Weights of a small mixture-of-experts language model, trained from scratch on English Wikipedia.
Size: vocabulary 2048, 9.15M parameters.
Below are experts of layer 2 (counted from 0) of a mixture-of-experts language model. Rows are named gate (a neuron's input weights, with its number), up (a neuron's input weights, with its number), down (a neuron's output weights, with its number) and show model dimensions 0-127. Each number is 500 + 50 x the weight over its row's rms, rounded and kept within 0 to 999. Numbers have three digits each.
Before each expert's rows: a language model's description of what the expert responds to; "mostly gets" lists some tokens that are sent to it at least half of the time. This comes from a sample of Wikipedia text that the model never trained on.

# expert 4
Description: Mid-word syllable pieces
mostly gets: "op", "ap", "ip", "ep", "um", "hy"
gate0:525523495523534494496478499364507448406563519456426536541454469503527457521520492520541534501555597482463491515485501600529507571502470479505493548459428538516484518470448407468513492592612488507568610488506550455394525500524580485513521488621490489465543474462549610482462430456507631418500501546525425464468562608458502452466468515590492420454430484433564498503490447510445516485576
up0:466510533541550478485426502489515439517488581497447561566505556551499439424535494527454438433469594523507571444517478425628511528522485446503488430484503496546380494412532405380526507481454488472493455417415501501474501533467501456513462483527477567508565499468551606486414453511603588495419414502518565566513462490466469462479451590609462483482460468475524528477489402471584500467525
down0:523453579452461499586502509528410546504432526496470496496428433595576441440549484504470518432481529489475498592527508424471517551496521570396429438418501313508542522504475490462479509509513505448525424485486476519567487606501533532496551471490464565452559531437518526540399497520540578623505469479443485464438473490481502560490477564572492447505461407571507501460410456458547549467556
gate1:410562507498597448528562560449511418531507492444477615445545449442468438573501411492487480484491461564470535469470545445529445483464489493498621463463519462424461507486374520544486448561546487483471537481477454427475450447525438388506611479519496458469511611602457525514486476537480501571509517530486479466494473546483579480590543444595486556481462498468538574494453453520578398450538
up1:550468452530620470568543555475547485481450436454435518481564473480483490430450456386514468478452475615539497522592508495509460450516492480449550459508526544499506497441401498453483421507503526472446570420549513482450438496395427512526484501531483494481469584497457420481498534518490468554541424406528484531421415512459483529489404444594492482530457412625484408534480482557461428596517
down1:560391496519521590507457531537542451517512537509488517505541534463458529489452430463510516473447551471525536499381478489474354488549573499493489435584576610501471562501480474357569539455473511440437609506504483613482536579364515459440481504540472536465528475473484515488522473544487458440563457560549484567459502493495561512474537514506435491578493503552514548532511504497476656506554

# expert 20
Description: Word-start stems after articles
mostly gets: " c", " C", " p", " M", " m", " im"
gate0:534484549402501495504453486575458521517459421427411455461614517485384541547461504513550524544508442419514481504486391506454467515505529333531428567515478500485439555475497446434548532479488496449493523469510437558500544562528528527577516444539381494554601514524529604440536471544461482531524554469552475474514499504492489427443624443511498518439445561612522449522484471457456500504502
up0:544509466535574467422591474422574486505517596496462479553418499502530525502558391561521517472482613477516558522473480488546462539439493491585509473588540531551502471551507565556554433510492516523463477473458513602496424508403477512552434492494481533472515539478418557510453441498544465544435441562510620383485468490484496479627434551413469413494556518502537564464456516605486551517493
down0:509537487565583486428442514559535566598459540552513464537484521479478545441441499521583454622548535486557484427561552561533545491453463441439518444478442514500565553552535520452580541470538470531498511529444489463446557506487535502553456561520569447417493536471496476454597474518557470488431503436450584546589469571432485538577496562444351531478465406493551538507443552581483560521462
gate1:522495586548584404474440534625462506522395513484497398540586417540447575453537596458516420456522550428549495611529505602615531465477446496479512469440460490487496528550425483507490416473414536556472572439483439390500527445513507515492548578561506527521511530496439522418569579531500458554512493534514543501493464494509558425556501551452519524527477538512505484483503523464548546568468
up1:484472545508550547591439430553451439540475516553478514531519493427541478492479494516474433538488495467423407538478497537491473432469462541548515509453508517530470526534497433488470485495421469558538528521415398560499552464393541530526464452479468527501596519462402413490485586440490433496574454521484431426517455485508571458443455482537562480563505498452505484554485400490524656326555
down1:517447446484482520425488470467490549549525473520530591429578568481440509452496497566557503537566536534555514526515520520491477449526516546500489497566582435552421440522498458529458564538527404398411535496346490516559482376434508486510557459513478492451490507500461429542596564528584544597521469397494401422459495437541513527414563439537446462517491495555490439475447481461486571517504

# expert 0
Description: Punctuation, dashes, brackets
mostly gets: "–", "/", "'", "°", "(", " \""
gate0:382537559508606418503435512539531459533372432446495501467486455459438541491459503466610505442542511455514485466473475507485465500601509503511578506488465555427394641478478550522568544480513559468477465463468473536481563541510428458538551525478555529546538489397516583457503537464551470462449474549533447503535484537459595597450495453458427474556507580502551528511456466592414466488543
up0:477488510490549503571511461546444484558524654462593448469502475526449519411550486536433414543584540451520546523551465488630534483506540577462481487481483468527534500619478539591508596501447447536495477449527597536531503496459516423543496436509552538569519452571535486375481527560533421432573556424507573551488447478455519521516554574503519483475518532489501523538461513602532560564475
down0:467538486606507518432516466483549438549509475449532447523440566561482514460460597564529530438595440404436546553502466539542553428466572593478508524532626535392526513431536464502517432471630547435397451541488477482526571478422480511541523493529511593468474569470453513549492508490519509574442489501446519443517411465527441463484527396491474420475528475508447510535544545553524441546488
gate1:473536500517496478457431461493547479455511465455466437443557530574475492582485546444514515525538502528459612383526470486521486505437556413535457581579523500448555523515490561479598521492517579373420477551518518490477526425500407426559608458554436607489569502498454557465534536490531547485468520472509439539484530438543544404491514492481468500505503479499518565457534349506535387572474
up1:497486497536422482527466524463474484551440524520523516458432469506520475502499519551437519462588483502580518438435372495547452480453580466601509520467427463454556595477469573527545587535533628492471435480496562561498538440518595538486478439569430478440481511470488523497507551476523542436513581447514469487507477493496579480499412430507611557546522606526457478571552372450529564568460
down1:453540544490470449454443553459427581481547539476555621452525496574467483485527461474538457472436601515497577532512546484505528475424561518526512466548449539419547505537507427477561471507465404464512459463522682364554443557464507508530525473496469401440449511472473576542469484537526572578477507523517435479491481399482551452524548431601529443416521577523528522497521474523538485539514

# expert 3
Description: Spaces before numbers
mostly gets: " ", " $", " class", " six", " −", " four"
gate1:465544536497462628487536443487438535521535551485453475496375442419575476543518611581492551470456530523547484469426403444451435515401526454484513509590500456448573468485473544484490415514547632505529522617461513444433494483508587518587506498490539440347502538542527564548490484510530543505485510485518439523538533462441525484542510492542505552431472459534547566514487466449490468507418
up1:425579410453459507433476565477405572526438536439453583480447563520444442520497527481538510515473509450580582498452461601552435445470540550404511499498575540516409509500588480437447543535546576470435433448488409531504535472531539493573549518492477593475497499490516507565493518545458491440519507534522458565448597363589508421515541514455455557486492456470540536457496576510562531540477
down1:476536518534423491517565493470429363568519488511553448494542552530594575448567499521562481514618592521544469494455495563545582527429435497486476414454472479529480530446472518534465415434429451481601403509525509475530526572530478492457596388512520483555536469474465519459494503574531537473467428518467506467563477520550491429422594524544504468564526558486479531474537487470449458404604
gate2:514570473553414461470512424516509607481469515520479611494474541523398451572466506534530426497475551488418564558407429565475448488481482468475469492482559498504584511557404506489474525504502488497512625499490475529398411532491451498554519569537542507533537511478432535480526431469520519607495490479432412554619479528444502442523496536591544553459493484515422554624555529444439486487442
up2:587466480492524408506494418595435612544490401508503488549514575392418437509497451407557436468511450580494479451475547537552487543564459541501469586395534475519524518540507532505464564488467509503562489502515422505481553481542543439473556432514510409441489498526541481448613500555512411602479449442492443513556509455546521549533507529620499438479592501478514462564517509480455501550570
down2:531474533533527489524472533422512437503455523551419540404481457459576517433470436441455460560524458522454475469430499505506403577589461465547547426467578515549448449440537430490460518538507406590452581585456455465485510509563506564495461474462489530467480535564455548577506569489498453566496391567482499464416555500485511531437525510433468502472545368488503470511486559548501625568416

# expert 7
Description: Word-initial consonant onsets
mostly gets: " Ch", " Sc", " Cl", " Sh", " tr", " Th"
gate0:458455511633517463482545551562474486520453596411477579448548389549500456482462519520516434507549527588561444617477520557464460423506456454569504560454461561437529495581476519481407494472549428585548442490397447461497502593567482399574502563476479495527525524483461506544510502521520500454496501454492556456409517526546453558514459524471546455582415543458526415437497441535500494472498
up0:498495476548416498569492458487448511518602578485463494566474498450498449530533398405475473441472485551428521579490609488503518589402573482437522508593450467564525550532468599554548520474403517444460476489521536570483554541476446571482437453511495461469525557454475513534523476449513491508511480493483479478533475535448628526447411499416447486565509573489486430556490518485415629458420
down0:505395455474531464451508461490482489559482506477469404574489579456535510455485505441457551403525575497527565559496420620380411561446465511491541496588503505442428414432448496464605463479499525515603469527543490508505494577424420484562507506528551441529496465439483513499452497470488499504529513517537568493532520454395566395532507483520416464534507491478381483432528475485411516432501
gate1:447444488574473440440497526524509484527459487465450530506396519541557552534562490493593459545474536613489512432504505469566458471524544496504477546461522500502494540427399490525588521466477523522571559502557471437525456437562446468484574440571474589432529493491564552396527610495470579503475493477399494500534561539543484545571601507487561445553466573450576632466520457477480483600473
up1:414453554532474462489486555528464407583491493465500429623454416445569526425481474569482562500398568481485557554481545506444534427562459458442487511517519590446448486463395514556463433505530509563461441486476534500530456518441544517564474629473492506502445383561554456516413560529444447470480462471463504545458567488474547563477512516459582491510618553492444471496469494439498467433493
down1:589456518497504465555563494471500539477451564438519420509448554544455469492476444467499474495445481484527510534452461472536372338557497438627471582464557562484462510469542490528523571528535447501514498472428484574460443560606536475380544474527432490457532584496509417570544495495451557567520515483559447571460512477487556571535495487516530525553442501607570559589527532495469515527551

# expert 2
Description: Capital word-initial letters
mostly gets: " W", "M", " F", "E", " V", "F"
gate1:514570531609455513532500458460528576469399460552534562504520371496551507511504586435488478547550567565453633525567495477505511481432533494579463557457461529449567499486367522441545481469459484571526538477484527540448556459486398421597495524571418527536516493573429500453469412499519510536457540578539452519442424551463529421467520504538587521509503528477504461470519494562430530472480
up1:553486491555538532471625587471529467517428516487565458463473565477511479569524404542493492433416563398483521504432502517509530516478564520454492422588545503535538520511430479545501451460496530389502570520506474488493494479517522486491575497545548555525406515437416480490408479483542485411514464440463480463472509369567486536554561457494361429399499446575508560465515424524455459493425
down1:513566599367567496482523502495452515371401561476497445490412504502479560518454509505570485529462520498583427392523527532417428445500550533516491525456410429496487520556485560579458493443473472510538449467515534436562494538537460529457506508524520487505602504411486522466531487520465599468606462490531495465446535486528456400431491487548427549510524514374509484526561527513451483602442
gate2:372480521527626514520435582497504513523466552413470534553440536423511434522445508465510442542422508370531465540438578575508559553538554542486419434457457515491479552477470519462545458485544572488522569469456595537387465485521523497526430549559520451534551544498552511521528567555504435491555435534462440505457468504447664471514558428496509510485458520452533586434503486505488503519468
up2:575479549531422544559469444505509481434434481475543438455428462559477558405575552593528523530525593589491563531471465447514435547468438538506575483545588505464485567504521446522556455534530495540445488617590432449536547499475468548511523476512589545554489464393480456477442445526531605491525455517522506558530602454498476554473511591545446461511506455547427415522449530531578445492467
down2:513583549551443430542435438545518569440571500586438498445501536514514565481540430592439497529456505541577469498461554526469517413483432486436553473514540473439459499526526628477521477528409451437458513528434443473487557481483466482484564590511439545427546472378562468514599484449498447479472500465614497523458576526549445480509557512460525469469519556478528497512495424630557560442506